{"router_score": "sigmoid", "balance_bias": true, "groups_per_token": 3, "init_std_router": 0.0291, "vocab_size": 8192, "norm": "layernorm", "norm_eps": 1e-06, "tie_embeddings": true, "lr": 0.00281, "seq_len": 1024}
Below are experts of layer 2 (counted from 0) of a mixture-of-experts language model. Rows are named router (the router's row for the expert) and show model dimensions 0-159. Each number is 500 + 50 x the weight over its row's rms, rounded and kept within 0 to 999. Numbers have three digits each.
After each expert's rows: a language model's description of what the expert responds to; "mostly gets" lists some tokens that are sent to it at least half of the time. This comes from a sample of Wikipedia text that the model never trained on.

# expert 15
router:569392505508494503528514439566466472432557459549425478505522503469482554516540480566473473532460459488430516594436486634406564528557573494485509412453544502486457508548501511552578512559560488513473584329517541568428448475535506388486502449528462466512478460586460458496434437556428435482496346585538455513511569515406421555471480546545501507522524505565584487533478545499507562471516525446407445510573442497526487482477464512471477484538447510507466489540510573518482546519569427
What it handles: Determiners and pronouns. "the", "his", "their", "its", "he", "it" after prepositions or at clause starts, as in "played his 200th", plus some digits.
mostly gets: " the", " his", " he", " it", " this", " their"

# expert 1
router:578422510583514526617460552485509396498506476513512497467540470500526532560509566576473456505474528541415620490469488553447574513579593521504501415464577538545481529514545457433522516486594443481489527379493478539455543462529503409548437490537456452528458448561432374517482514504456427559485385587508472541488470440478420519511473479491534473573516532474538527554469397552549445466555454467479433493530477535418499551505466444440457394475500586437515516496532552440476615486508508
What it handles: Sentence-opening function words. Words starting sentences or clauses, such as However, There, It, In, According, Born, plus most, more, many, and table divider rows.
mostly gets: " most", " more", " However", "On", " much", "|---|---|---|\n"

# expert 31
router:556375500533512509573466457519545431515512544508465522459454474526449555535504518530486499492463502501391663496481561523454503467533563442491461371419514477517490478550518493457496560462600449546485559353508509490535515544481465452512543506485480523481435479557475437517432549571513357516556294573521524529548517503500449504481465519558538522505494507563520482575501456504559528497482557402479532439549486468458574471480493432541510501517434555530456531601472545500533587464527442
What it handles: Consonant-cluster word pieces. Syllable pieces inside words and names after an initial consonant, such as st-umb-les, st-enc-il, Lath-am, W-in-ter.
mostly gets: " place", "====", "emb", "og", "och", "amp"

# expert 23
router:496352522571504481494473425569566511502518484551537480512502470476453480456524525562490452495504511516452637499501466545398506592471557496430542431484532536454481530452495479446483489471555476483527496355503498479529539531494425374531612459520494449521428485553513432514499493604437440477539344518574507498471563488435489467491458517533494426568585533536568559510539516530510535461535494398503447511498457512505472503532485472551473454478431530563431483589520541424594629513526441
What it handles: Mid-word name fragments. Inner pieces of foreign or rare names and words (Sh-ink-ansen, J-off-rey, Chich-ib-u), plus digits and superscripts inside numbers.
mostly gets: "/a", "oss", "ift", "itch", "ID", "agn"

# expert 7
router:551438564518557559524508532577442566552486527484461455467512449545489498572512540558441430522475535522400556564519497511522504546548613473502528427503513445530526491512523430492509505391606463525414473428505506572476439499541516461489499459566470462507453432547536440526462547538458407450534319511472472543424495450414537457451554491606467522575611488486500514524508444500525614532553555476445560445509464507466585479477428525529453473426428605487437474475529567505526561476517466
What it handles: Single letters after punctuation. Lone letters or digits right after a hyphen, slash, parenthesis or line start, such as in-depth, km/h, (1986, German.
mostly gets: "l", "r", "F", "c", "el", "E"

# expert 11
router:563415467511565524513520484532492489485593521517429460448526493567446549529553543555465454546421496459388556572520447498415543503491613438440519447497502442449441459478540473508458555469596478470405479382505506508533539492550467359446551426513486425609445500551465409548421454556391506455482457578478444511492513447463505465555525498589507512597531485489477528457530515495563556475553537459489452469487444471467523511469439425521485462453443527511479451527537625495496619509499481
What it handles: Hyphens, pipes, digits. Hyphens, dashes, table pipes, paragraph-ending periods and digits inside years, ISBNs, dates and scores, such as 201-5, 3-631, 25–15.
mostly gets: "|", "-", ".\n\n", "–", "==\n", ").\n\n"

# expert 14
router:545424514555493500545478435563458498471528493560431460597506507575458549507560512617407472487501532487402645537423487593487596516501569520496521465472521487499416469512507484543494527481624566528458509425538526495513504504530448435461583456527515402482559468598468437480480462543399540486511423546450525531447550497451453565589452467456566443547482500494490552482526442441496530528521545415518504564467440569468520481491456477481417378450517503510464448504599566495472583463456452
What it handles: Counting and ranking words. Nouns and adjectives after the or his in sports and career text, such as first, one, season, career, World, Best, third.
mostly gets: " one", " first", " two", " season", " National", " years"

# expert 20
router:600326461519445436509531422465452496458505493565452484433567484522476544494521516487397455505480597521440561555454546534450511549502486477551501459493509501554468445453525443456529504465645457533535492429556504525520544446540471456447533477523501400484489421551481407582435479567451409509431400639507472552519615496427486505495481470504569538529512447530454526505507495548570539469528448456497502525458508512450560514427484446456465420561472475587530531522523562464465589568493492
What it handles: Suffixes and headings. Word-ending pieces like ed, ent, ter, ate, plus section-heading equals signs, blank table cells and prepositions under, between, from.
mostly gets: "==", "===", "ent", "ter", " under", "ed"

# expert 3
router:518322529542515524591500458422483525427496525559433534499495464555541510559549513582417447582474490528462547553514508440478615495515632450452492402443471470505480500470490522511503544503628525569526533333491521574447526533549513400514533527524444422489573492556518436487514508476482428494529456500436505511438521413414430549509518548507592466600534459487500492559482484547478484532545505414430460472502452479457533513482398478492489536541545546550470459517529558521544484536535462
What it handles: Clause-joining punctuation. Commas, periods and conjunctions linking clauses or list items, such as "and", "or", "which", "who", "but", often after "film".
mostly gets: ",", " and", " or", " which", " who", " but"

# expert 29
router:558342472496544539526511485591422499464485576476477551521542502542480582503466537515445483528507483482472580629477506491469507466604479442402517469456517467557499551437528497502504593517577481523507498483567512563478452479570419417515501473489500461518523465591453396425436485505500473431454358651492463584458481478477448574551475509581522517618515495502461476472480448562485498562565547466485433491534414506438514523502473484465444432511419551474485512598517570515495539524490451
What it handles: Short inner syllables. Short vowel-led pieces in mid-word, such as at in compatibility, ur in Arcturus, is in Butis, as in Phocas.
mostly gets: "at", "ir", "ar", "is", "-up", "an"

# expert 18
router:496404570515496498509573421533538608418544535487355488464539482552458549463554439539419449549415525510488558544414502455516468552581541490509493461476503468524475532509512552517473579447628472445541468388540525496468450532506464388561459420492469511488504506544477469451483465537426401529534346581516463558445584526419526526560487530555530451546512429587507495522488552450497526500558468481453509477495455535482500542531546455475437536521426529558449504463530586481492505477623497
What it handles: Romance particles, consonant starts. Name particles like de, du, da, "of", and capital-consonant name starts such as C, D, St, Ch, Hal-en.
mostly gets: " d", " D", " C", "'", " l", " Ch"

# expert 17
router:569418519488543517543551414514526468478564494530498502493515529491482536464570506600414515523504519536400524633431530464425514525524643442492458433460572457512416536471451536451471511530599534534520522376552485542502447473541465447501555488505518484485468548605460426536454469516397500515518392622540501505448527472466473470440457449586523507538518497503509559482456528447532518523533484378460446423473434549459484545407485521453524501524473559448432504477559563539481546544615451
What it handles: Brackets, quotes, initials. Opening and closing parentheses, quote marks, sentence-final periods and capital initials starting names, often in tables, such as (loan), Hard (i).
mostly gets: " (", ")", " \"", " M", " S", " P"

# expert 6
router:507419508469459498488502515579434517530481510463517511562549448616452526520530504551498492534444524525424568518507545458508528431532528485506448458460576470488497525489480582514446573492617515458560501388505427565476448540551437363574522473471518509508531469561475470590448582544368456465502374554514469513543430496483404452528479543475482535475550481493501521558501576492552537533575457403378469396482467593456517539510430436525492449543505541513446448545537580499436573550495495
What it handles: Lowercase word starts. Opening pieces of words split into parts, after articles or prepositions, such as dis-appeared, adv-ocate, sat-ellite, chall-enge, plus pronouns he/she.
mostly gets: " he", " O", " st", " Re", " un", " E"

# expert 9
router:588449577513474515477508462536534523475546522617440508494507445541507541515581526560418492488497510454408530607460459565464474504550535463469543414488511495482423561501553470490522561502595473491500534379507527530532494527543458382444498495469531412503455422598391408483445484533412408415499365537529547493492501535429466568491458491559561505548537499552485471462509581549459571566488583454433443521527451514496545501414501468516431458428411553514462457526579545512535498503510490
What it handles: Articles and first letters. Mainly "the" and "a" after prepositions, plus single-letter starts of words or units, such as m in mm, G-amers.
mostly gets: " the", " a", " m", " c", " f", " t"

# expert 2
router:548422588501478448476503472539453453448520477495416520552503463568421556585496522552475479646479572508448628483479513529448537426584515454511482466534583464493488485443457463525544593510523486512485489360516572490507480592504501447547546490545514482486481505505397460434498515622415489499531399559545460474464583397466496431522489556489540479566481451474536468482515486446521557541580520465464410488457429488535422534510483446535463494499487668514476525470503574497539550547527455
What it handles: Proper-name openings. Opening word or first piece of capitalized names of places, people and organizations, such as New, John, South, Whit(bread), Dur(ham).
mostly gets: " New", " USA", " South", " John", " Mar", " Le"